config.toml
n_layer = 12
d_model = 128
n_experts = 16
experts_per_token = 2
d_expert = 96
d_shared_expert = 192
activation = "swiglu"
moe_layers = [1, 2, 3, 4, 5, 6, 7, 8, 9, 10, 11]
router_score = "sigmoid"
normalize_top_k = true
routed_scale = 1.0
balance_loss = 0.00652
balance_bias = false
n_groups = 4
groups_per_token = 3
init_std_router = 0.0271
lr_router = 0.00127
vocab_size = 2048
norm = "rmsnorm"
norm_eps = 1e-06
tie_embeddings = false
optimizer = "muon_variant"
lr = 0.0105
beta1 = 0.95
batch_tokens = [32768, 65536, 131072, 262144]
seq_len = 256
train_tokens = 421600000
steps = 4176
dataset = "wikipedia_en"
Below are experts of layer 8 (counted from 0) of a mixture-of-experts language model. Rows are named gate (a neuron's input weights, with its number), up (a neuron's input weights, with its number) and show model dimensions 0-127. Each number is 128 + 24 x the weight over its row's rms, rounded and kept within 0 to 255. Numbers have three digits each.
Before each expert's rows: "gets" lists some tokens that make up at least twice as much of what it gets as of all text. This comes from a sample of Wikipedia text that the model never trained on. Tokens count by the router's weight.

# expert 11
gets: "s", ",", ")", "\"", "ed", " that"
gate0:149113149086136095114120092124120136140175165129177134113162130123121114144154133124106050113127129116094131120134157103133132143152158164148111117121168120121145106141138104108133173144177101134141125145146084170154110116187129126119104100139121141129102115152162168124118120135114134144169147106100151151140148097170133106112136150121129100148131104092108154137087132150093107161077
up0:159128125138145094116131082130145173140141085133117095099110136147143138163173099109130151131136136163134168114116137116111116136114113142117138116132087156112142114151125144146135151148144131133123155139159132109133093124125122158131095079154084144079176138090142117084126157125107157119130156138132119142139178168117118139140070165147142138146169166094111143148154107165183156094114
gate1:142100139143107168111115127122139186148114123115167127142137128171150104175136109099120124150132108142135127134131104179132149091119111118066097135085115141162130122129132108108128119116122097108140152110151123171163136127204132101091128158145104133129146097138147117123122081139141103125136106113071138123103132120155156092110095114123102144150124083132076109126100109118116122154179
up1:123125151125106086190098115113089115162133131128103109122133139108102156095140118098141144078134131160109124119111148177144180160109072136130130099123118139106125103093111152118126153100162109119126107157138111133109138165181110109123141132126093127136110139160132146126147158144156148111100180082104126123147139107072137145134150139141133112135127157138168158131153108136158079109169
gate2:105149132120096083121128171122135129109177114157128116147100141128146146123149121078128080148146132120139122125140123097132093103156093189139131097122110107144131124121118166110172116158094110156165104113062113086148129098180118135138095105125157143155134133065122108131150095136135100094091139111133100140120137153128139099161106167092127112122155136129135104118107117140126161140107
up2:108132128089154114110116102104173159086115126123144070139147109118147141152080141136175157153174130120164165101126118138103140130105099138137120101109112132125153092119111094119105140087108124110120161124114090145147150145100139122149116156095147164151135098129125094149155136122127065145127108138147107106082112142150092152153124158153121083101162142141123178135111146128108119091151
gate3:150165123148145134131152150114114104137141171095139157125155131082133138109134143086184136135132121171092118124145119148145101205133123137148145134136115135091095130137139115109098125130153185132155110118158163119106147089139117073102128146107138112149181101098139125103148109096099115132131113101146099175156138157098126109120131138115120162154143102141087102170155119097118122135118
up3:113120107083127117123132161122111147113117098138088103090100129088166088141111115155140146134095127144094107119124121122192150092152091175078123152113129106125113123081152107162146148139161102121148089090122118138122126144158146110140117086154143159163138139176135102118127090126139134109124143155094136137146123086117129125134106133113123148098142136110128159075147089103175160125121

# expert 12
gets: " (", " S", " T", "-", " \"", " F"
gate10:130138156150101138134164133102144139158164129113110126155124111159143092147120131129128137149108125126173131165129122167181173163139085130164116153115140139096156112118156105130173126132127123115089175150095130132094150154167181141141121118126091128132162133142155118147173127059132115115087131137124125125110111125135097110126099121154138126119194132070100159139117100114124146135136
up10:160124151114114128157144068119149069122154107091114135095159108143116120124100076130135155129143156115151139137153137138124145140112122109163106165086109107131126100166077134149116123116172128144121120087112117123150123120134136104126160155146065153117123122096125117155127108190145128124116165166141116099130150096131128155109118119106113143142121064134123078184115135127129148147132
gate11:162140116116132161124133150117130157156123131097131156129129146149154114150161168115149168134139094085101133112133153162124109098145083142088135096125123142126131147134131116124137132130141121076098126105147097137134101139161092091132136122127118121122161063157115126090116126170162112162128165093091100182153076103128143126106110136148088118149174100137120135130101132133104104136185
up11:145081178133126146169138146147101132125140158149140134125131119145116113122103112131126156153126176186146129138085164109178109148122123112121108103131171155100142138148120132180151139151122114158169130116120114127189125093153128129121127133145145162126134139134131163134149108094129090185181140128153122137176124152130156122118128168121114159085130130134134096143115170160090145162140
gate12:138176130111130117145178117111141147140123099137123133161115195137127128153086082110175139091107137140119114134153119132131135134149131171141138133103122116127131130146130129137093118134163124118128110093156167111133130106052133161104110104097073137115134098155101124097117158126112120131148116157133150123117108150146083098093143111109161129154170209128102136124106119118099103116116
up12:104129127149124113098113093118118108147121105119152091132144172100126166120143150153139147174097111161163156149145158138163137125146116133142103108098110168122112110117159100108120108128121114140136081120125078123142144120114124120113167087147103157134176135134083146128107133165152160098154108132138119150105089157173140107149123141117154163151134165140151138180095122141063107161109
gate13:107128121124150110153123162136137127200106171124076101149094143121095147111130141089113123154140124125121126111115096123146155140144118144109136098155190163114181134145138110165132150134112099164123135181160122147167125132139127123146124114128129097115136137128112138094115124175093164116128086144136091123109151128071151145122157140145195140124170144143144152136139121131128141169155
up13:108159134115142126140136126109104097161156097163147099165102072155145121083141152102129121148112094156089115137136137136142121146134138105114135111101071079123137137131098140168097150131073124137135113119147126121111142164143130157181080166181168123109186143104119113134143120099132137137123133168138129121167116135120091111146151172122140133127098082106152142129128105123113144143131

# expert 0
gets: ",", " of", " in", " and", " to", " was"
gate10:094098142111088110129161136137136074130149125139125150124142122143152134177152095094161140095145120093154136143139073109124142096135167096129173145130107110145131115100154150083124129122120110132176121103129143152159111064099102160119135129125116145123131146090096143142093072113104102101134163147131137129105115113153137112161103139136093154148153118152144113132102115085151125179145
up10:198125156162109162088131117157106115142158141145089104130148119134126123173109078090138135124166096097118123113129138123139124104119108146120138156137080158123143129133157130158130172164122116119144136091085179155168145112144115163107111117158111141130141120112132090108128153137118155111081126086184147101121106139139077150128170109154140130139122136120138118126149162125147141166137
gate11:154104131114143101179162090123101141144126132115107124090123131088160143142179145100103098134088124120103141105105129106138150109141135169111098099109118122127140108093132104153151119146149085172115168069129127156118091151156125104103133132131113138132111169097099132123161092113134118134115105095117141157166119084133138101115119144128103129176094158132146113155110123132109129192095
up11:170119109150143127136146150135118153116108120083127094137153098142136112091112175122153119141109114126110152106161122126138069132109098086126089129153119110184100144109084138134105100150123110169143138130102148106132103138144127129126119109098160069091174127105152139095142108160118134096168134133131110113152184136115092144093098129096110139146128128136165145105142108106103175143149
gate12:105089095119125100117127114127125143141172113122134094183101110112119136132143130139126094119123097113120117117163156124138163138176146160161127087146141132117146106117128142096133143155107139141083142131098126060144099121138124120125146107121153122141073141107159125078127184098068110166123155144126179129181119079130146115120144138147136153177136145117146136127131125152100126126152
up12:135093095100106187146151141148155166160171114115138137159122126162127168118138134120156147102164067136141104152151121111151137150105141125139107110117117134150094126112150121111159107112094118152147152134084096120105107078114109144138143115157139127146117144154122056135158161140116104130114098118173115171165145106113141154123094132097105130128132152133156168105176109110138116142123
gate13:121139173148142108100112138125124156137153125109126091150094179126118120124147125120153115151104147113129131123122125117143150139160122147130114136129127146113109175149098132087131147090189106156140118155120135143087096109116138127135167138088106121110117148113122141088124167145100143129146121155091126119141126125108162217123119134086161113167164143175105172170123129154178141134103
up13:092125096147093127108156127147079121101068171109091095099124132123109148152137137102105089119124115110125112103149139130140155153141097105139155172125139110102132139128136154113114132122176127145147116095155152113135130152130111139132159125114105146145104160114131157105117163108091146084161123146103162116148091168124120176131115123105114104151158198137115171096131128131161115108087

# expert 4
gets: " the", " a", " The", " his", " an", "The"
gate10:122142099186144133142141093144102138094126146104125142130124109138110112128150109126129116103117094140151107144136124128132157127170133104110133122143138089125162162086074156053106155154158142156085094119140128137158127157098147144124141127103134102119082153151105131118148124109133156125144159139159122123105135139085145164126162130121130106143107138083118085137059113174106140164107
up10:128137108112147171124133155107133120164143119157148155176133132130149127132139136132093096127169127082124141114129134162126115179115072140172130096116152166132100098131117134131134175120102103132087117160165130139108119132137069144146134185133089100150163138107170133145160124066123117084116124123121150116149171155157167129161111118115109143130137132133110112110147143104089124117125
gate11:070106124159078073150134132140117118078140114169146138161138109144145131142103112103132124132115168109175120122083094131156120121111089126124152118101139132109124121130112145120126138110164113120145103124118123104121168116106160122086156131118135143139115153110191115099125180120108096158119115157075178137118078142142134142136106153106109116084136134117097123161109122135092095109140
up11:160133111115141143122154103124193128119147162143116170141098135108139116132111152126118123132141089138113118082122140130113099123126108135155112098117153155111108125163108165073146127127123102098148176116126146104125159136101090138112123104152107135112115174119134103120138151155132165095127138120122121120170155133114161108094139123112124129110138153126144113223106090113127126145208
gate12:134128112117151094101172096139113122082125164132104147173092137113128142127110121178145119108130147109125069110112130128136100151098120126111139101140135143121150098076156123131131130118162130108128109141090128132147169165125145149163122098114108076100151111151166102112156116119077125162143175132159144108086165097172141120121152108096087121106119104155124123116108096150154132154134
up12:089149154157104115113079173088157115143160140133112075162138157141167111118149158121125107146127109163100146125154116123121158118111127104110171103126136154137132128147139139088149167109121114138106153126160118122102135125116130162122137095105082120105116108154128142147118135086140148122139147115122166143128101088137122134177152087138181140140152102094128140162188169089129111103116
gate13:098128124121134169102078148144122128125067118131118145152115098096096147190115123125108166157105119110114129126116169142158135139130124184118108111086092096135158141131156134119135140137136150130119130079154141121135166153115140137148111120096092064132116110120137116115150103128165135111129128138137089110100177124155105138157158121099119108194091113138132143152125125152165107145162
up13:136111146137157160129117154140126136113164190127144169141138133135116151105101125095141149140093091125136099134141165147133144134153125127094100088137125121137140147089114179171107108149140089112132108127123106145096116087160154103140095125178122135116156121141165087110138123107122173115172155115146147114116089167121101156107091147119149130116082126146111078150111103166146133140092

# expert 6
gets: " re", " de", " ex", " con", " p", "."
gate0:124115112133117129126107104117153086104174087106102138142162147121116121089148090148158164137144115128064151147126147118143117163116146122167128137071119157147138099114133160108146150144117127136078098148116145129126106096132121116123093099115152126162129117162115124139111082154159135119155154135089112125121114155145165114101150109152080141188135087078132115112123140148083110151136
up0:064089130144120098115099093140099135113171100156120105150135126097114105157147169107109107125098135151157139065148129113152106166172173112114092134140116147098134127140143121113074154141100129110124136119094132139120155104136163120108130117089091112155111123158148177134128105142148164176124107097106132133169106116140157126168129116095131129137125138112106162126119137166134097112114
gate1:135146121119110146133153116104189127172165124150100114111145124086126131125149121107098128138119151148121127144112136090104096140113156156117161115126173159152159075104107127101131130117131128184131148151113130117080093136129103112148085097162162125105177120105128097099107112137106163140179069112128151120107104140100106121101133140119110151100121123175178099143113137133106130128118
up1:198128119103128094111115137114157169120167137114120106155117147094095117136123117142180163164155138164120123101132118151166112179156100175156105139133139141111115135149112145109130147102124123149126129125131105107185162115122111086154123125141082144163134140152149109103148171166106106129174163151118105098160116106132067122141118153103119129133127145127109147114154116095113114119109
gate2:158145110137110125167143154144121082119138095120108099135105153090162134151112128088068133116144151139114127129128143083125119160133097124142153154115148063116118131139131124123130117126139149153116111120145136120147153114138075107167131076138133151132170100142159125143160152132148150085107102134161094049108109149145074113121108137145122119140142125117146101095142105083138159147114
up2:124144135088145107099124091098093139157126151169137163129154114101122112146174086133160125086158145129132161126130186127118132162092134117161130139145097169107134088136112098169099142169164114116141130134145145152101142115156149122082154116114149136104111113116113160109137102100127119172143107109112167128149143115150096124148144117150085144148133134169127120134096119158089130139184
gate3:116138144096129140152135153144129186110129156065142146126118105110167111119141124131136159101127118120126164083072110123130133139127167141173163130136125096103136085151110108126137105132115115091136124148154088150118175145085111118146110079134146101151152108094132120079169133094095151193142150116143144128126111121130108106140102100121094141135125166154120131134147106122123086156116
up3:106146114136127147126112158184161135163119118091135147152124121071077107135126106121111127160162112098113131139107152172129111149114123115138124075107135114120146115137134117115146133118136112138176112166077160125154110162106136098152127124174132143148132160136102153158138113130200090140109112114105091137144150126122120139086089121125122083100142136110109117103102165155178138139107

# expert 3
gets: " |", "-", "|", ":", ";", ","
gate10:119119114133133155146126124177129128068135154115144151114194145147134136166129121156111116131128117158137134122115158165169114138160163157146158138127114057148137147085147088140135133159105147135123096108079152153093092146092120135128103158106151103101136125120138116114090132127090125145170138143149122144107151133141152095165131127122116104178172116150086133115116144134097122098110
up10:111120150149180141134133104074145103127119134124133142114149142135155091152144095158126141160135120136138157109144136104123116166102128160119141156145143126164151111174128139136109136116118139135179111128125145129051122098154108098093151147104144141141080135124115124099101118137089104167142122116155147101151085171152127114164113122111138113115111132128113127074191162169162100108131
gate11:104135130155120139097111101167134140125134170138118097126117110114123084131174151142138107144122157101056150107142153138110081108161119113108150134143140124074159130127162158130164126112164148128128080111147153147108142120147129087124155141086129089154170184137121099097134069162123160153107151096155139139126121134136126133137117120103137089127140088102123097132156138103129135123153
up11:127138128094139099107145083150148135119107096089105117140172101063164092139140149122098082095136152094185125146080113127096132142126138135133119099117079140128128118101098105129131108108101148106083124186132132097160166169151097114105128137123152110111123159154153128129162147139117157143145119135118077115119119115134127126143141087119147143134115165118123112084111157124094121118116
gate12:123137086120117161101130134102141160079110083158182114112127098116120144161145116140117174102136124126144153153140131105146094144164149130118159137135115111156118143161098145112090088176087132134119081116140123169110137104140136125153130119118129107095151167150146128179121156141080149116162129145125116121135122130123135134138134119138141082113149147175159154172176109167110111164148
up12:154138104145126098149103134124121133152133144152106127116139161148152091136114161146099099120084143137165101109163128134156132078150099137143104146140148128070098168165115096170101114144130129090104124111121180089133119152125153139124114117121139132117100120070079142167138148137108117156096166139124122130113111137116138079136089096114151130130125130090091078155124140131128099098163
gate13:131094114140134181107108143134140129141104149140175164130125096147091117115147074113117110172133120116156126116102167105112084126182094131168132120137112134110144141060113119128126121125091148156101123132109147101144142144147169122113152167146099075111143092106072119109092124128167124121136122123138111098158162130122099147167125123116135149115102086125138109162130147128127105100096
up13:131114127158095108151112126126143087178111117094123110173111163134132146162114143149136135171143090111126087079152135158166141151097117113126137116140171182124119095112146136116095087135150114148124127130133101176115101208146147131118119144088114145156131114121129127102141118140107154094116173123100101133121103174123121118092159118136108145122112110130113165162134117139167124146102

# expert 1
gets: " ", " he", " a", " se", " He", " so"
gate10:127149137156104147157138143150104104146116112133107090164121088114099104149140162158131166124162174132112107131136171122121124097141139111175158122128125141093165139095103158143148118104112118151169127077075119136120120109170122155140109075098143156105120071154119137124123106098121130158090156100144142145102156105118123135083163133150124156147149107148153122111140148158106159124151
up10:116163147113137102141119123076124131089111151104137106141113139104180126162137116119112131159110108151130088100152105113132150166173163124079121156143087158194134126127142120146122113101134136106106124121139185105136145139108147128153158162141122153141144161140115107128145111110119169093148104074139096102138116158113153126137135100168169142128136158175113132114144116180146132135105
gate11:134118103144105141140140092131166110075153166110092150150139139144129152116167134187097134145127113132141108139082138166095145133136128111117169084180123100131142101147145133134116085071155129116187132122157129106100136142118149129163148087132152162165151086112131122133130146154111132094150147117148119121089108152164100133120110099138166103133129106115132121110134119154173161127117
up11:160094172128132117145095147162129109147131108148170162078144075133133099112118116135108075125139089151136136174144178108132149122109106125116126136154150135158109126116115134094136110133149117081152170148133121118114130133110099127148111130135148094130168134098159118185140127154164115050076103140076135150151139128107132136117122113141130105120112111141101144133123138132094128115166
gate12:158188111176108136127146155139059110079128148128062145103113118122126153133123091133140087124139098133163114118148163126159125135139137115112138083118150138108156171101102168147161116145146094124121123139128140149122102113139117147113147103130142167109140157123101149098142138079085142128118147086165126086116103160129106108120121139143156119126142111165147142114152125114172139097110
up12:148151147147129134136153156116137188131141114132121141139147109137137116109121131149116160153149165131140147144150143096075140125103152131109148164190106169125148093124122126138097140107132132161119099151113126118153137112118130103129155124092130144124122142109090099117106102112136119130104140143130120142160150139090156117124157140130181174112154147146071182208150151127103094150079
gate13:082152142128119121122120125167108151119089117099164105177127156134101142167101130128108084144140139136121072139118184156107126104125128115154111161170094153130080117131155115112136179125116105132122159149123081096126143097138100120138115096130115127122141136119135172115120092080152106133140178140129099142094114090142097152122109092118099144113146148125158140146169151163124153120125
up13:103128153112131107132115093101115136155103136122153145136144058144122137140134147128116105133137142118156129151127119122065091152098079153126161135126127077121118153116161126123109121083100135126076105135116119114094198133105132115154165120132123146135117144100094156122131138149141076147078137142126122145112098110140122092123083125117166094122179128123129128120111135159070091129134

# expert 7
gets: "s", "'", "ri", "it", "t", "n"
gate0:181174110136090113145169138151103151126162117154112121123081145124129097134134110124110121162129132083132120161135121112170118146068141170115110107139118184128101085135107099129130131108109127145145149099151096112133128150142110088142152120163137189123128073136111133107108142135118120149107105128078099115134138107060104171119134102136098106122114136123144135112162102124143110147131
up0:146109185139116125154121133146111135145106185148109123163105145122136077138139076132085130119171131134076083135137092133131102100133103157085120102175095175124125139097111130111118141168119103147171103139129160113139134134121101166138125174113158176104135115104117135189144124133125111153120158140147119131138105132112123116096139125125114096107101139142124149103137124132117151186124
gate1:175099097135108145160130120101132098132135171114099155094124126136109112168129085123112119124130144133135132082130115138160109104131098145150118149080099177133103150116095109108100124140121146167114130094084124112116111148071087100160180121139139079179157111107102158095132118120115090150152131111142146129134151102107141107093138171118141130131126106122131168101145098150141118102114
up1:149156123138113121118118121157133106121129152159125132092147139111095120124110168137124127151138122180143099127153085148108168139180149135144141137129127130134126154103141168104125117156127123123107113149085140168149101136101100124129169116119078130164114094166096114118182150117137116111115181076125154133144147134086069136103110100123163125171120102162119117129110177102123143105096
gate2:095121159088093174128124116141100109136133120135110100128100140143106133102122117110106164116084063116133120129112160168108121126098132129107123111094169138103133179168117128074138131161110146095141151083109134145135130154123138085136125113110122137091106134135129114111120132142082146153141114088107097109133120143158138147101163067099103120112083128139134140105121108136061130142112
up2:162129128089118129146115125171104118125107105125131150147111163156138082125149126136133104131128063179086122152120149143156151103098165105101121123127130145134139121110147113137106094154113177136125157153150077135095117159157135099118159129111190166103120123138102162132136171136111170132127153144134119149119100147121109127114137132121131112054123095141116140078148113143151128165150
gate3:122132128110119160133125124066142155122124097121127119149132142133158138121115163095110132155088135150099133146104143110136102137140118061110110119143109137138175109156090118119125135113092112148084105145116163100127164159155130142154139148109113100130143171127120148113097133155130154125131116103131150131163161164187125162158081143089155111126125146155151146192173107145113172138122
up3:109149115134150162094113103155121059108110142146133080135110088139079106123123134138160114100121123112157099094132133135076148135122158113147160152127107120109156120124132095111150106132076120099097129126123129142207137131142177147087099164092151127120117115093122128132140167141119147127147155127078089148145123101129147099116106133157171150127132139119138135135099137116108111150096

# expert 15
gets: " ", " 0", " 1", " 2", " 3", " 4"
gate10:151107140101097130137118099140131132080146149126095153119090139153119135114126211164082132128128137111146110116142097134139085108152142080158155096145118119135129163095118126136148109160170086130133124159108139160083136119117152088096116080184125142104138154133088111119127105137135128110139137166135168121108104105160133141135122161112140133129135141158126108169177106133142111100138
up10:121124148129124139124131137154100128133135211173113174117132086146128123169174124129133113115121114105130127148126131115096131140120180096122190143134124150101146130089159150124161185135158135129098101086098119107160121090113146138095124112090110153118069170145103121118111129131132136106139124136127151138112093124154130157130122101077128123117132152139139148150181137123144169132143
gate11:088142139172099149168136130174079139079107130150100133142095134135117136122134112107119103143146090124162124111095086150105160134111126134130148099121097099152151167124077128152117121129113121146140097167149124100148086112122108098183096167127098152118150086097114113117115170108147131089117108143154079132095111146115114155142130117133107123148151106156162142139145137130138138091155
up11:118178112121146097103156116112074118153135136186106122172138076107110081163148141120132134151142125125113162099137158150129110165151168121147159102130140129121176109110158066136116130123104138122126153106108108151136121158170149147158096131142164139138130154147122151113143110155126118186118124095120137104123119116114110125109129167117068093151135144121111139130115122108183141145140
gate12:137159139148131131122176079158133130131118097107134156146100128130133091122101090128141137048091093126156078145121113125154147132095103134127132118145097111116072142111112137131101136144165132177152138150143133139101150135131121138081140129144156125131130105128104153112102083121170160082081108116070110105109090121121124120157144110130123127149120176136125109128116119140155163155114
up12:137114137095134180169101133123121117128099114137155145150086141134112127123080131157162112182133125077101115121152098137127158091116129131130150131113128093136115135143134162107122116118125106123104170127136082138088137143110132095105132083175095127141111143138142107099093156139147148136122105145153121107145111075111088076176078120130115133137121140132122079137148114126154149168172
gate13:160130122127099116174131133146137124106138138114090107139065121144112106158125111130136157124106127100151159107162106152152101109102147107064077137154120144139160154147167107129113129122129156146126127128129084122143123114095125108127159119099163156117084080136131118106171102143112090110120155096146138117145148133150193146143089117112097127146177158139110135104178149128144129140148
up13:105076152096116132121130118103141074142152122130120109101075119114136117075137138143086097138113132133138157094138124083113144093118156174150171110116094115124117159152107147145157117153106118157091086133108098147165089124129129100132150110149122142138149117156083098144147159173151103130122140093116147114139152111160129084120138129129101140141137108108095101114130130157074164127125

# expert 13
gets: "\n", ".", " 19", "–", " 18", "==="
gate10:143139132137132168116137130169145142083114117113154132136115179123080105120110138073155121134127109115099177143135139165149114153111151156138129136126109088126123164172114102114142120114114117169139090146107122168147117111124057108139142132126151111095122148114123125155163135125121107118183142169124123141100148154167095114089144136105127111168127108150188129097100119127168097116116
up10:134144183165110105144133116185109142131138077134166162135169080139173126099121148136109132136143129120123096145088108109171115147099156136119124122141146105122115131087130102135154114150149090178157153089123071136115179127078138141134119149124127148078109152158152120110144094120120146137157106109129132123129092120168135104125119119119119149082156104116144150114153138115142121140097
gate11:152106104173146120155141105160192129120122137118156123128151170150157083162137107095124090139134132132133091118112122108091179106141155122138118113109136110075099136121096131145131101124108140122149109103135138156115133148161076161085143105100166129143120146117134111133110114134113132076107092082114121123153156142134172093137106099155105162115147141130141107119169122156147138155172
up11:110103148115090160105145153155134124156133149144137136095153144120119116107132139073126128167154127131173110163137137099128117150108104135132135104124147083111106081134146174058123109131120146100140123154157117173136118134113068109133134123110150131122101121133151125173173122117111167160127156131132112056111155113114129090104121151116120107081110142121140154096123139169152098143134
gate12:140142094094103146116129146121142115147109111136150138135150141142085103141131144103107101136120089142086110110114112128146115135131110110129148085129140093149117118144098137176133098083091148115134081155110123118127134166144102119141101107125161114091078134118120125088127079147117105119102142077128131105126103165156114094143148107179159170100076156114131080124147157138071137124131
up12:161109095108111120107128099136112086104141102133101124103097120132141134121119101150117103140140121137137161120140135124109179126113119130132158107119091142107141157078094146104140126150071114133111104138099145113123087158091148153138150081128138107108155202137135130105104182137141115155120120119124127196091124140135116121149132160129076148165134075149160112107108151126146105100116
gate13:122136123130087114159093118123092124086093107119141156148113123141116108087132137105145089149162137113109165142118159127112115172148115102135081122129099154105173109127132107104154112125124102156131081117139133120103164103144138150121114178156110122121105139081159146109126112156122099127162137157087139159109174130106125111157121099117140098125102106145103163148127099163149185177136
up13:147093161109134144151108119084140137149142136147097137135104168123142117101108167109117118102148138119129150155151162164181123156087127120140156143146111137145105186097162120139122135106130148166113120131178127152125138156111171133152112154161145171167156101097154142133087162103115117153141185135123101119144167123143145136141139073130121122148140099104130118149136150139095129090088